config = dict(
    routed_scale=1.0,
    init_std_router=0.0323,
    norm_place='peri',
    rope_fraction=1.0,
    tie_embeddings=True,
    extras=['capped logits'],
    warmup_steps=253,
    seq_len=256,
    train_tokens=474400000,
)
Below are experts of layer 4 (counted from 0) of a mixture-of-experts language model. Rows are named router (the router's row for the expert), gate (a neuron's input weights, with its number), up (a neuron's input weights, with its number), down (a neuron's output weights, with its number) and show model dimensions 0-63. Each number is 128 + 24 x the weight over its row's rms, rounded and kept within 0 to 255. Numbers have three digits each.
After each expert's rows: a language model's description of what the expert responds to; "comes before" lists some tokens at least twice as common just after its tokens as in all text. This comes from a sample of Wikipedia text that the model never trained on. Tokens count by the router's weight.

# expert 35
router:113124156112155117152094141147143111155151130137126105111148125113106099109107122149125101106132123133146137179145149110092123125172129151114132164085156150111144138157154092112182160132155136
gate0:136114152125134130108128116136089109146083131115142127130148137103136110147100191120155093158120133152114121101116142132116130156165126124136142131164142164139130137087099127175137119115124155
up0:150162160140157142107152170132191142095108148105087140140126093082131106107145159150102152165099122138102111110134145140121084124110139091147108136123092129143116132153133148135145142145132155
down0:104094122118120106105109141121181149062163143127116135152133122153111179142105100142112102123115152106130123151144095129133100138098119101131175084078123076140137110083091112137128163140124129
gate1:150124109142167123112119158145146132111153145116111117112138126141133136141097086144135133133120110084134168128130108123133127144142131133109111143154120132114132144109122087061170084160106147
up1:140119183114115126144130146120146124122106151147170138114141122064141092132147130121146121138156117147149116096133112107143132110113120121126078114136099137131105159159114150115129119129190103
down1:167110124142136120108097143117117121114162164117144133130123123134117165117114173140102134144163189137134175106139166128118127132130096113180104131115162100106151122123150128153142128141145133
gate2:111075136144098125133129115098164137163149112118164132087199128113146147152175110133093165131102166154142127140121124141088130124153141103127191123135152126152079162122179126119160138151124129
up2:130114147117117094131108160089137105103115103121124112135126100136113108113131130129091162129095149156111112117165154139099146117128140130168113163129163112126157145115106096117136138059150095
down2:127151158112123125133165118100117118150151134131123149116148106116114154160131139081156125117136119119166129133142158135118157143118125135141108156082143132125051118139095136097157130152130067
gate3:157149130139149127137129138148165100115054165126149121111094166134103136122114121096125152093138078119139152130111130091140127120145150142181137095113124089112076103146096111114131141136125114
up3:149140170154156163138157157172118114137125138123137120114125173121141159137130087114090127108145151132168140113151130132152125117142138108149156136149151113109100106136124138115112114113118143
down3:142152107149128143152090157129142101124115183138131167099094193140113111129169091167126093146115094124146117133140128110146115092110133144115120121134120137177111131117126108129100113110144095
gate4:132132115126131158126105156100114133153144140154136120109135110134134112120140122122111133114159099141103146110135151120124112097123110110166139114124162132117077137118134109065173156154130122
up4:146114152117085192116087095132123165114125066161095145129177119141136139158134150146121109104127124123156144142148122119140118092125145117143135138091118111148073136106127117078131148151107165
down4:103147097139109122173141120111122094138104157125136124098074118113123137077164116126106105121126125082163143150118115131122121157152148182076085128131138128106127144176092110134134121135142112
gate5:120104139132128101129131141078147123111121138123145110101126174158140145122142109139130103124144149133169150136102105135136147138152125133115181113096084097138131135104106117154147143147127130
up5:116116163110149162129168156163148164108151100117075105138148183074101139095153132103138156126079148141122118130138073132151118132113111126089104075102177102167110155112102114111155145118096094
down5:151150107111109090118090135118112114146135162146151106114117149112136120115139095138135140103183126140142166167167164140123147116109149133187131157148121160094101096160149137126086120170190133
gate6:116127131143150142127099132141133114117123106119091148109151132132141142136108151116132060171131124166134129129095126120139145141097191156078168126131143129100159112163173130107162099131108127
up6:154122147117110099140081124131086109101105141158149161121091113108089110142152162123152131136127112152109130126149155149158104126133165103150113151135124145133138154127125107115115150131098072
down6:113138107143216136135094088150127138170119109138148131148123167136130159080134166125142093127121152158136165118123131144106115092129106167123141120160127171118100162192149141162131099136150137
gate7:129117096151083101097137139161136166157114141102117149143129107116135135098145170140122120121140132111143092154156158120140153146129099162104181126070105131162165119158127142145136161126117083
up7:137094164178177126142104104117105107106164133136080102176080135154103126103149117144107140134134125157156146132115111124123109156121119117152148147149164089113133179108152147142122115115134105
down7:050131134136069097158179134142132099120147119183142148122111122105103113137103134146144096123122123130141116123116168128161126137119096082136128096104100142101120095137126140112158090141111169
gate8:104126117136152110112105138148139172159143159177128128124122100128148125159128109122131116111117135095153177122160123103141151154119155134209110098125115103105097086166165125087130173118105173
up8:101154137130143135122112120145109167128135115152147116159142143144157103138112102134113133150087131140159179130152125119128106129157131094136175142119156128115086135111129153123123133128097098
down8:153082105136141141132105123095105154142120120125119133105099136111160102128120125115100108105165132139124094061142165160108164128137118138128125079111103118109144115163164074150119184134110144
Description: Academic and publishing nouns. Nouns about books, research, institutions and posts, e.g. published, textbook, editor, director, Museum, Science.
comes before: " of", ".", ",", " and", " in", "s"

# expert 47
router:109145126129110135142169101095129133121124099152153128112163138126181117115128088154106116121157182105123118166133107136113190129120150160078165119124140126122135111124142097119157086141144170
gate0:160125094130149137156120146115131159153170120181122131114104129125088158136136152093148142119150109101110150120108120135116144112113059156126133158092125136107133129171116106151145156128095173
up0:119135127137137103096140097117106109086116139126134121122122127112160088116143119144105150160153139153138103133146145145141089169095136130166160129147141126146082137116131104101115070155164117
down0:141102123149121185182120127112148117147135114145142166102132133131164169178155153140127100143174124105131126140158126105117147145114138120119128119118144156159162162127166135125094140124080096
gate1:106166087165132097163159130151121143138111122134142139132109148126103123180109172107155140146138117085108118101126122173105113168098080133129120122100155080119097135090151150151135106166119158
up1:147139136152157157123120121112129157134148116133136116120108139118130140120158121100151156134174119120099126138121157119131112096131145148130129163169173095121093124128156114123134141124164147
down1:145107078102148122116151134138126124128135166143130113095150125126112087109145151157098109146116097143104143144158141112138130131107107115153114104154094104136136139155125132110124154086142120
gate2:134142094098123105102113133066134146099173175137124120137120150109107099148119151121120146082148108093097135109150107138122132108138137155135153131145099113080142126148128109142132156156173161
up2:083092106169099090145140136148144127126145104123123091135114124135123160102111153142105141136144118163191116110167119113070142096113105142094117136139139141119124119148144142148146160156091144
down2:162129131135144155120111090117068167133132132129095172123154140154129143106133147122136148128080134116137146113098122130213114133136137162142135161111145116104162096126143106098133182112179127
gate3:106103094129168111124157099136128114172127108135141205130096142136144130139083128158141132120097153111144151119151082160083150156151096148098097128143132159140119106104103126097144124101140107
up3:113068126108118109105203158157130151089134172120105096154135129157107122150130141169155133157114144131082118108182106138113153098141119136146132092101130149133164156102103144139126140071143128
down3:124208130104113142130094116134128153156146082138163150150112125117156109124131133108066114091152105129158159104119104154117109166124166168135138145113128134140097146099148121108131129164160100
gate4:128136186133126067112108128137129166109158097139150162115112097125128114100135170136135148101144148144160127086144162124119165114158125164069135080087110131120130128137135133095114176094101138
up4:107186102131143112142122111117134143092120121103143124134151141128137081117148089106112128119116088100137151159116097186135085157144123125135137132152101105143122113153135124142135129149136117
down4:160117118138111155118147141132100108169105094110109147105143119156159131136141149122098143097078087132155135131116106123112123073074148131180172108096126113086152119113124121131129155095113155
gate5:084130104123089113107148167123099134106118152123141115134136150142138124128168137111087089088136113131121151126113120175124121102139112162147172128152119122153136121160153164080178144107117160
up5:159113100131127103141129083132158136193114079139099133147171118146091128111164170129097147130137130139174138117131174140159134157137167134151109155104136125112123115141089091112088132134145136
down5:111110132091126094167155138122112128078158120124137149128111134135143105163066098185167131116150143107087065125129125136123133140109119113128175160125141141158097155099149159075153103152113114
gate6:122112104119159122143146133150119076105099078140144114111106089139129162153129143122154105134088077114124077098148135124103129137145146111101091092107136151129102159105152124170160130123115131
up6:144137169158092133124116113148135127112135113118134106135086117138108163162146134132126148163158166125116118151124167146123071149093109119143122119169118105129139167111065114142119139140117158
down6:107125106094129091143152175110106099082136122147118079136128105167111157126117140110151099170124131161173126151134131137088120091106101088111136133122156091104124134112121132134103136106137162
gate7:103153118134148132131140134149129143115131119125157102152105170112140166137140132111127102116108123120154180179126137140135119160115122122139126133122159156105125106139108126140111178101084119
up7:093153134095080133123136142126095114100131144122089122129144134144133051104156129108172136121122131140146134119128133153150124135181127109140110141072128114188145138134156103123199134134125125
down7:166147106124132112094103132140168137116111144105111127114126114119091110182102127128124119159178085140119125135136151098060089152128111172115117131117122095134141121143193137125121158112121136
gate8:161162172122140135146101166121113106112121099108144092160106136173131134127081144132174125101129148167138150154111150144120107104145088170134159132091144167170142127104144142127151125123136169
up8:130131138146111102126107066138130130134148113121114147132173109156139154134116127135127142130139124128168142130130115115147135157097137137143131103120104130113074174105123120114125152141134148
down8:127153138125146087181111128147109157099136110116136163129160134090133090115125114100113145122124095113119172121126135126109086103135154093153121154141123108106158082136135163116074172173105147
Description: Verb stems and work nouns. Past-tense verbs and action or construction words, e.g. phased, built, arrived, applied, power, station, rework.
comes before: " to", "ed", " in", " by", "ing", " of"

# expert 34
router:123125135141140139117091146135078123125126123143165150118130113157149143156123099137116128088107135134151070133112133147132133145108065139101101117132114146122174132104129117143142122115138132
gate6:119110113140115101125103089112095110105148091100168123147099132140142156119129130161109116141115138155145124131111098137104137194084153118088086154128171153100145139097155142074134132096159119
up6:088056142140117126131123140110118158143141116164111123138152125140134154117146139113174068103178116118093100112121127104103153077174124126139134156131126122153125098155113128105141104138130174
down6:141162166111112165124114113130142137128142142113117153172131139143152105174119108161103161123109121165157125117139091151090109134083167152128116117169134130114127158104123135130119134139158161
gate7:143158141108134135138101160162129146135129102124155187131140106148128153167133129119116086124138147134143118100108115102111157143122123104113120149164075089087149143131149084124131096155102136
up7:144119127158134152138147116159107142117101078124132174129167111144142129129118144129076070130158144118142109140142108156133131134092098144092132138149142121123150147141140148167119081124130147
down7:110152133070130138076123140138133123086155091131145101132145134167122119127142127136149144102138124134110143146110121120137115110105173119139121113075106133136151092119120127133142134130166078
gate8:068164120152096130126102121127140091136142110125108109125117132170145117116112115155152176119114147071142139159157184154081108117136094167116145071107129092171147097111146136117109159118132153
up8:118117138137167122106125163139147133142138088097131117137102119135130094103094142125161096146178121133144138124113107133108169116168108144132149156097152169133155113104152137140141095126111123
down8:101182132141104083114110129089124161103111156124140097153157136115124101129191094142127119173089108110124131122136160159112142166166140110126131147116159095126142092191129131092149122122094137
gate9:121105128121125145097126111133115164134136131118109131117121120140135151118171167130148123139125191119204144130106149106186167177079133111090132164153199161139107114133147076063149148112140078
up9:095128119142172103128149114140164139224123135132143130084130128138169161120159133134080128128107108144148150156142162124126138130131103126101151125131130152174115103117129094107148138125142147
down9:129133082101074161141121126155121118048118122148157105152112134126144098144102131144133102140116125098073128121109090136140117130118163113177082137211138104106153103113118163151119126125141102
gate10:174126100097149140097131176111101129073101109144137126108133144125075139128136121145136148102104106154120081125121115134114130174116112115118149157120146157101134153149114169119121086119101134
up10:094117167159111107139141175176141134137113158120096080118162078108124146096079125126168186116122109148122143146120100128143117103121152146151105151158114118153109134093147110131136132156126124
down10:159134136149149142111102115142134119124141118119115144092146141084104110143138142092147125100117083107151146122123137136061125145190128109145147120126159177096136152154127118128145133134098165
gate11:162174134120112138123106082088150123108182140125176136112112081140141166151174114136127140119120166159128120151142130113153126150097140147127103112167085151172140137127143144132139168170156135
up11:085163121103107175122111141126130099168092096085095114103073150125120110142086130131133146145117130132139104142138114117107128136147123194107163162103080105094140175114157126149107069121110108
down11:090104107159105070125127177138147112136158107141166124158137098154115128116144087120159110144137121126154149156145165147122151085138092084108159072118127164166159110125128119145149158103091132
gate12:133113133139126082144119188150105134106078116123135093126143120092084149152120148098124110101122143118108145130101136117134128134027147105156144139103097124102112112099124125132138088168097135
up12:118124153158081125130110147113095118094133127149131148155089157164154149135142134142122084103169149108132073139095125141090178112162129109090100155147131094099117148112099131142092092097153152
down12:119154154141091116140093163148151097128123098156147094134130121084107110136102142094108098093170056121127154104098113162126105167111126134142115145144135120097114150092105107142126134154115110
gate13:145067149133143101170143120140117124164098125136090086186126146127101085150114158141115143133138097105099110114104128163139117163136137114163092176097142146110134144152085166134125109134111139
up13:178112119131113116131098092101108129140130143156120126140152116165112111141131196119125148127123079137132131091122135168130158151137088098150139173121174177117134161114113191129122124143145107
down13:143145149144123138102075170138130126142112117135176183115112151149143125102107091142150160133154110134106139171134142083131153145126148135156150117108096123141157126129177082131087070117105124
gate14:137131146107128126112114100116139129151161109139139112137106133151136128134118140121129156116126136117127101144137110160139102104148141121095135195125161183116127116112130161150141083165157085
up14:087116131153149134092126152099133101114144126124126135111096122156148164106133153131130141103077099137134143112089137097117118086167124110121141192150151149134098119125118173119123086091155147
down14:133147103059152136127119127104133140070090103155148117100107120124135162149106128162139125130127176148095086132122130138153143144106123113127131106163103109115160131136114122096083112137127163
Description: Verbs after subjects. Auxiliary and main verbs right after a subject noun or pronoun, such as is, was, were, have, would, comes, and relatives which, who.
comes before: " a", " been", " be", " not", " also", " to"

# expert 32
router:130161117164112123123146126113158116074119150086172139103095112117139139116144109117118163119109138167105158128121104154124125115161082121136112143112110071148121128129140135118139137131160129
gate0:131098083128118123136146111143087127117114147129122161149130145108107140125119120135162122105138132207126164093123107138112069112123157109131080125165123155133143123088165118082112114114103117
up0:127168170137123149117138104125166125107104102101139096118105096126132143143148127096112146107135098080117121144105130097097139124137131144198143139091076087130151110128120082136136139146157121
down0:133141131141097101114092154152164165133088137148136103110110129127133166112109145116131141170131188161135118121145078101123112134109178114111118117140095150148095127145105134153144064138121160
gate1:147090109121111129140123170102122166153176128133106165124140106154141144107120150112144093098126142064164111133095127120141130126079126144108155133130117143086126135098151125107151062148143128
up1:107155165132172138151075098134117155126123175117099108165120116101117113098096100118155162133117089123141128139153100168124114123127105141122097086144138101116065122145109170125134139133144125
down1:124159131134113107103141119114143153098144121113156152106079116146104164109114073150147145131114127119114109171141090149150109124123092112183106161125094145143140083117115116120145142105177167
gate2:114105140104169133141142144154100138146125126158137161131129115112095179143175109118148118147212090149137109119145144108102133139155172094128116118132123126140114142097115148105164144143136099
up2:131110133186138103149133165159158101099174129149092093126132109129129128144091149143096092142108138101161119121144131138149142089097113131105153115097145132132129103158140101140110143123107103
down2:109145140157164133118121103155149133094131150154124112159078129108134132153168119110126101093139102143112131087136130122111129114110099107147149137133060161141141171082105125128080142150132145
gate3:200156135095089092128129112144096099107126154139151115113126123132091119164056141122126144144141134163096095113147163112138154132111136152128143127121146097141144153136150107153076119134118113
up3:151135078166115083144118083139080121094144144106122065102100122158114130143134154148135115168110132168108089106125123159146124140119153130122165153119110153119141142128133149123070101128123100
down3:109130091129166149161103148110128082105130158103086115121130151097124156117142117087099115122122095127102097146134128117125126089067129107137107139092133142119060113080110161116097150151120152
gate4:136148101135108067172125142122112140104114091115133116136102113097141108118096110147158094164161126173118118115142168125088106116118072099108151146161079135117170084149140149164094113147154149
up4:120148139119137155136114194176125157156109132117094086111136134187156131162184146146109110141104204091121124119139123116148119140075085148127155158128132132125177081127094092115149125113132103
down4:105102162144090085137146128151140135108150122120130134134128123072144123092149080098132122151137117135103178148132110086142139117141158113130152127116136096143147089127102147195152175116122119
gate5:115146149118168115139111118153152118114123128134117166080135157130142140118181145102157136120163135110142120126134098156134109178091133112141106129140133176101139116081108153094158146117094154
up5:131119108126084126148157120124151122140070112116144133130116094123136116141151150080168107116193079121099105119124134125164142144099124148152093119142117115183136156119146121151128121100101186
down5:120124122092155154118130185125159097142111147119134139148144169092117134074150110101175134138099088162112122116135119104089144127073129117105157123105125119140104149058064098147121116172139117
gate6:111135161130131114156092128137135173073130098082126123110121112096132135161080166124112149143117141129135130124099145115116159080130107058099090083119105097116126116139147099134128153128144094
up6:141117114128131117141173134125114136171136118147147126172140127121112149128146145138120124122150135134124123160105108120167126143112146170091163126152143166104131152118095114163117096121138128
down6:096113154125104165166076082140103126080126117126129135119098099125092134108086124132130119149117123145115069100154147156140130121145107089112103129136099162119142125112149152086125119149081137
gate7:155162111145124125092119114096143101132138110089105102169152095166108106128139156111145135137097113090109144159156131133072166096101131132123114092175118136158121154144151095140144135126146157
up7:124119095137149158084120154121176118104129141090118111148150115146120093075137141128100133123095086091101140173140099163045119081139096103111143125110139126155135111148114092143126095124151112
down7:095127141046129150087117148140115144111096087117144126085135130108131134132162128093105115127120126124170128109104139154143123168119143128135154136155154163125111084152132131130154111159110121
gate8:132134097160056105134084089107163146147127097113135122164154106170129150143132113085153153130099094168129139141116145138171129143130136102171149138132104114100153116117166101087123103163111144
up8:177095153073135151137110109111111147173148129137127152134147126161133123130101116135105128136140147131110120117046151072101152146140117134159080136134108110138121154122136147143154114131105126
down8:090104081150104127144117130148177115111122128132139124157136136096149131101142109104155156072120121105156103131173126182132144102115136122077138115125144159102116117132113101153093106182111163
Description: Plural noun endings. Plural suffixes s, ers, es, often before a comma, plus sports nouns like team, club, match, round, e.g. braw-ls, wrest-lers.
comes before: " and", " in", " of", " are", " were", " with"

# expert 20
router:086154152096145150120135149146103153134194152131143129101103132096100165103100141174140170169100156149162077130126095130105129106103125138137136132138119131114144148165129109145132153111110075
gate0:130140183137120117118102120120127141137130107125118148135164144115141129133112161141102129169097131100141133120174107130131150143121145130130129121114155152133117147145130120104102167137157152
up0:100123170132144145129151158170176133111151118091128130100135155131126187133125174113181148135130155132100127143097130193152053136149111118122125154084129149134181111104117124114163108134135113
down0:119076105108097152104127137083115152108147096156155132118125136110118140150154141168148138150112137076133125121172120140082146108158148117122140095161185149121134178153132124095145123149140148
gate1:123146137131136147106149127163123132082131156133106146155127123119099146133123123160147117104141120137127154113104148100145103114122122111074172099070143115099118096115116083135158141141137159
up1:195078102117110094136118110090111163118112134099134135123141122110159088144158115105087124129124131144122163138124116189110144156091115120156093147146153143124123167097127141137083115130127141
down1:079134177165149116135124153124143137117157138142149129113095166118127086119120150120119102135107133121173145132116132091081138135121141145098091112076100117110138159125139104140125118138114172
gate2:093154149116144083118077104120136047162119166090117137118097090142139115109126113131132102087130106116135126161099130097166106131101104151129104089170170093113140142102096112120121081096142162
up2:140094092136165148112120136146120132137102120141110154145163136135103119121141094145140113171133109136149133113107162150128120081159161137121172123114112136122108130112121151149102171140176103
down2:155093128168137154150159120111121140133093120102103124095178120136119141138157121144098146092075144130150139079093144147121142150156133123056140126092120132113125127148142139137120121122070125
gate3:088119074142128121153156097097135135128143126149133155111133145107099111161171114080082124143074097117142089126124105137122101144112113083115144104173152174122106115147132171131142144176119131
up3:128122132158140128103161135139111151144139144111117137121113123164111120094068115138131108123169160166101098152128138084176120091094156118128127156129134117085152111116112098120119128123111137
down3:095146124150130151132131136116083107128124141138096132119140121152143102135122132133112155101164114103157127133108145117146105127122156130119171132130124107152137167124102150112076130099147171
gate4:143099124126146165137117122125160154130104104118144144106200064113126131098161152102090097150067109115120122139117165157142116130095095119148146075186143141098100130094136103136163154122147142
up4:153115124131153165137101153110144162161108129119191130128137124076152162077127131105119172127082118115107114092131146154101125104121138133172121117149162128110123164136129137123113122130106111
down4:133111100082138144127154143170155142191161103114159107134146129102120124111130142134130131169086121165090193123099127119141139179103118114132125155099107135161096112127105121132125122130145127
gate5:115147148097098086147102121114136126140141144163104164141115125118099135117120109118125137136100149111168142120129136149102128164168106088098133132112162138144170148165154119089142134076094132
up5:118181106147121127137133129127130089107122142145088121096119132095121121136137103099159110117170127123114089140143123125155124167130136131182101103171107104082107136133104154158144135162151102
down5:140141168092136101091148105165118132139158159138170113122113097148094123134127090136142102148112097156098138106102129122104134136118141139105150139115129176143124152140090142099148118073107120
gate6:129131114158117132161127151133151167130070150133120118103127112127126135115157066142156088122164101144107148095149136114115101119136142143159157146145128121064116124104108148182093109121106102
up6:137126123157139177157145168116160162127154156119100104118108113129103182155151147121094148121099142152141142136124117148158134109107128099137089125214153139144140107142102140100145111120171109
down6:155133146110089155117155143143162111097104109105130132150154110133103124160125135130122104130119122170103111136117175121120129087121165120163136153126172095097120148108108141110128163141118146
gate7:139149109176102099086143102149119132110101115146143145120179149103182134132100115133083135114071062099166151147138134128143087110126115106127143132165125112135122153131174157140106128175139172
up7:149100096135127133112107123078082120150177168138118125127130123145115143119064111148152075108109125113106122158138121126105104121136129137115129148099121128092139141086141089131108058111120128
down7:149110109112062107129069110164165158145137114142133121147102145126131125109117109130161113111119111142155119098143159102126160096143101149129112136115151149161106066106143134142138137108147156
gate8:114109141139169103141149172113144126147104107137120136183129114180130099165151078136107133122156132144146125209083103131119136126098123145103131127162154091098101124117124119094140124136119158
up8:138138096138130155131123101122128118097115161098134139096143113110109131094142134101144112122126131114095129099127131141146115132130117093119121100120074141157147121142113120161141165117138130
down8:116077125146121153114149167198135116097146124131124152157124139106082178154074145087134138123158102197174137140088100173146105146126137112143126129142101100130154127134117119124131153091122130
Description: Years in dates. Four-digit years after a month, day or "in", in dates, release and birth info and taxon authorities, such as 17 September 1936, in 2019.
comes before: " |", " –", ";", "–19", " (age", " and"

# expert 13
router:104148089103121111116087133118127099102124154154132125163112158105105066122117114082134152113114056125116104092138118152103115115135138099163123151109126102103141145133132171111097119146154127
gate0:114086144164146120138143130137123121148133177141150129142122164084131136154103132091121143150110161135115139132091105137105126130156145130100147141166147112126143122082108130105141107098173115
up0:132122111105119136152135139102123127172122131173130107133144088156151114147161130118071101138121132143134121141138188136134125145111145127164105113111133128120135124112130092159126117101124117
down0:126099071114129106118160107103114118096110166163167131132109127104152110113149144109146144148180099126072101155135103119139112121115089122103128143117133089147146125090094136106128075142127148
gate1:103144107194129141127112123086149102126129115121126140102120132075117124101136149139164146113104093121118114097132137142147140116136124144109142141138117111094129142153162149144141127117075150
up1:116147156170153126122133135144165140128096076096101148111111133084123114095107139069150118106116116086136111103151102144100121065162129148156127125148124110102115100149153108104128127092122109
down1:116156143108145135092105099105099135119128123153170079160127110150170139137141126135109129142102115131075117119131126107133109116156134132118143112123139147137159095153139112113191120137127141
gate2:131121181108177125091146134099164093171150077111159112113104123162140110117142147148134116120122126140145143135125091130145141165162126148091114114123123110148115139122118143122121139179140142
up2:117122133133118111083114104139127074144103128111137142143106138109144136113144134132147173124110086128138130102137127125163118142171061140132124144122120120136139160149136120132102130168129154
down2:146135107131146132132131137150140186110135111118123136107153144133126139138134145116104119129169145139159138142144171143155150093100094101164157109088128117124140136168123123131148138132104117
gate3:107116119138121155165132101118134092149150166125134131154098172121155110142128152114114148101129131079136148174113131130166108122094113158137090112137147162137165100110155166117159122139180110
up3:118133144166159150128133139128112125112122118145155112135135088099108096122109134104130136153092129133178130114126145118111163120120124122176112139148104112107108111157103121154135159108124146
down3:124167063123132105123105117132189116096157099114098141139089134167129151156148144166106115110127135140120117148124085163133089168097144146097146121099137185112095134097132136146146117145119133
gate4:162111171127144147144113163143143110127165128104144105139155132112102101112126159107119109118068144133118192145150130102119159106161145111102077161132175167126122107141113111111155170082175132
up4:142138094142137169100115129106149133133148125118123118110105159148158114147169131130148105106153143133142101103131157145149097144177137116149136143125117085129189107141139150164122091149111128
down4:166173168198101105143140117145111144163115114137161132110136152132138131101152088099153153129151161136128113136093069118118122110120162125138126129138113123118128141106117136157130094105134084
gate5:108130117159111117109162133133129127141159114133104139110157153103104135125138132162118083111080103082156119123128203093173138149160159119106111128161132123100079127129136142128136166149148134
up5:156088121127123115121107154132149139141130119095118126161129129135202086115128122112119112126164146108137158120149103112170177135092128117117106161090152123124119133054163157119103136071125139
down5:100103139130154135142147144136168150131143157124182077116142130088079164077154101132103100126171092171134081131143111141120122132128099111121115094103098146154154151143104077151166086160141111
gate6:143167180158127107108133154169121125101152112159122108111148137130130141129122098114142119140125110130085084113095137188128178145152152150127164124160157128154135121132155129118124113130140143
up6:123130120080117123104120130136098107096097138116114135125127106132128115155117118102139168128130096078098086102141149161138140107109130127172165158129167099108156149156161145111109135136142102
down6:103136116106171134115114110134159168133134138129103095084159148123123134154141161148127139080089133164124189152077137091133118129146123145136112119113128149172134137140165142131110126165147125
gate7:097101176098135140168099123109150135098156144130095144177110115129115117111123159146113121122138144147138120125167118145113148118126158180123133065119122152122132143127115138101099145131142126
up7:088156139130108115136137116135147151135147098132125134094154136119130129129129089138186171120065155128109127136141132097137182098130086123140128117098117137085074097104126124118123144084143135
down7:168123077113151081162101133121100079100136160103159092146113123107162109105087146092104103124139099150112120105130099159181112126168135115103091168131136072140154114137120116137134094115134185
gate8:167115132114123131140127150117107125112136140142156159099140150154155112138115124120151131149129128071121159175112109163138172144165109144142132171168167152095154118105152109144107108120116170
up8:141138114121169169075109136120133135156167142119177135094143171139163158093148123139156141132123132088129139143109148105115170141118079117135145185152096121151127110141140120145116119140167167
down8:153150123127106159144103172125134102146094133124131115122111111122105118160096141134109076149140132157131126145126152086133160129132169111109120130103108153102131131115128146118150149149105128
Description: Place and political names. Words like State, County, District, City, Republican and Division in names and tables, plus percentage tokens in census demographic tables.
comes before: " |", " of", ";", ".", " Assembly", ")"

# expert 0
router:147110111116140138126158119116085139117086133112167131098131134143110158125171138106131142117148131154129095137113146105149201136133137067116111120152140164135141128152132138130164140108109139
gate0:132126145124124146116197107129119110132148123098118057097102138160137117076116155138122164133178125139160122164124112144171176161117149124112114145114145109116155140151122124095133145104120073
up0:114077149104141119072125108103172137109099176094151106133127158119158149094146141156153157079124100131099172107128118154141116127121151087137129078118106119184123131119117104133160189109126092
down0:160125138149102112170157131168133110148129105123083098118153124121148121152133093130109125143110134103130077140137136114154175118138146153114136139146143176078096124124103125116101088130121117
gate1:102136124171146155102065157088133123118137176092128146169122147136174100093145116123124124104152112127167124159165115170110133154148120167107141087120114135162104171143115133133086154084115112
up1:139126092102096090150130121131120102110133125147178113122118115118120159135108126097134114149121160139177098155132126127126153141110120114146167087166145157176157126132145146145139118096116154
down1:119110139165126166148171152152083076123124136128133119122077101106116139146092107146142153112089103133129148127092138078132163129093143105104108138112119155122152131129142124144153151175128114
gate2:098092109117107119112172092117184117122136135178141132103095135171103138121161152128127142151110091115141132183133112111115130132153132111135133133139159136105134110144103156096161138095147138
up2:153124142151148142130186135115115127109166172134122138116133114130169118107132118145110164150125143106122099103163145148130138094112120147122129142161147139167147133113112130127143094114141100
down2:145129116132109081137111063138127106100130087156148151135070159134128157137151153099097119120098068136150115121115152099139133076170129118141144118164126148139133098162099143111147140130130121
gate3:107146101116112142122129136167112087108115116111132115136148130103153079119110126097111082166135149120119111127111165168111132140091128112093197139100084150119134085151114115137111108066147144
up3:089135127126106170110101144136133091105125145115114158131089114138154089117102068125093120138145142119169111164129146106162111138123115109136164110102091119076135094115149109166159135104141097
down3:131159128186112160083155113116147137126146145112096147086132127148165154136164165124128198118132147142144147140166096115149126101190136147126142100137150144113128138116153122122121156141118122
gate4:099148148113120086127156089132138126100158123115098087127123165144133121143097097124090154117136145148141108115122176103120119123162092136148102116115134128112117087142090140121142143139149153
up4:097108119101116128104127115084164098139104098116166060124134156166110099160137149131112149115116136152120101058094153103141145134173095156103126139164142124124143127196119160114156130135130133
down4:130147124166161118169113153149109129136096136129105142138117098077124145096144144143110128127119140108054149129138070125114163138087117139160084128143130107129148155094121142161112121149148099
gate5:160106142148146167157147129135135100089129155146128141168089113125134141078137115131101122148140112168130160115116141160131101173101163079087120120161153142105145116134118115096137151091173135
up5:141137110120170147122127106166142092115116122123148119141115129169133128111120105102115142119104116164173147163120150122122128151129139067138115158164157125106151108115158090095163147098163150
down5:124165125131109100119099107149137189140132115154131101124101147131144141148167102120164149139101104146175101095126128110114111082121100155117121164130134110154126145104124131141142101090145156
gate6:099114151130098103134159109133168114101126107106201129144158095155090126122118141162136098111099166143106098127102131142123164162109130123121150116149124103164119092145121197099098130107081146
up6:150191102155167136153089149140081127147137109157085118118134122108147105159153121095122132119163085125128158153181111149079117090105126158108114159117165161093115110125127117134129141139152125
down6:152121125125109124164156130128159099138104170099162149120120136168122129123138143125100123107128155143099134119101179130127113195103122128106162108161127096174123121131091148103112113124084142
gate7:102112113125136138159116151108106122176146137177099123103155193100137112107118113119133123137115098101101154098170127089139113105155110121151131132104115112136103136108137129130110143126076186
up7:142152115163132119103182123154138125094166103100124075132106105144138112071089144160105135098115113138140117137141107165144131128114161135132155133140134134147146104123137143097121147105129109
down7:115151130143105089200091174132133104148120107151159122146117102094100139138095127144111136096128082131128112124156148165114131096098175157118161134106115137064106100115081121141101153152098153
gate8:130138100102125083118109118147138142084147186133178166119119124121164114166163159141170115174095131102111129107139137109082128151083164097100096078158123161130153123118097110118123135090153111
up8:102142119132135093151152119136115123132102144086144110118148159154101125118138142126114094190149122112091083090207138130119154141084161091138121126138134143099140137139139153161085132108154130
down8:127132166110117129129101132145109148159147078132081093126149112110107129138098121124136148142133126149187139161121122122123125118055120172121166149093118137146131093106149136120102120143117147
Description: Clause-linking conjunctions. Conjunctions and linking words opening a new clause after a comma or period, such as but, after, when, while, However, although.
comes before: " the", " he", " it", " they", " a", " she"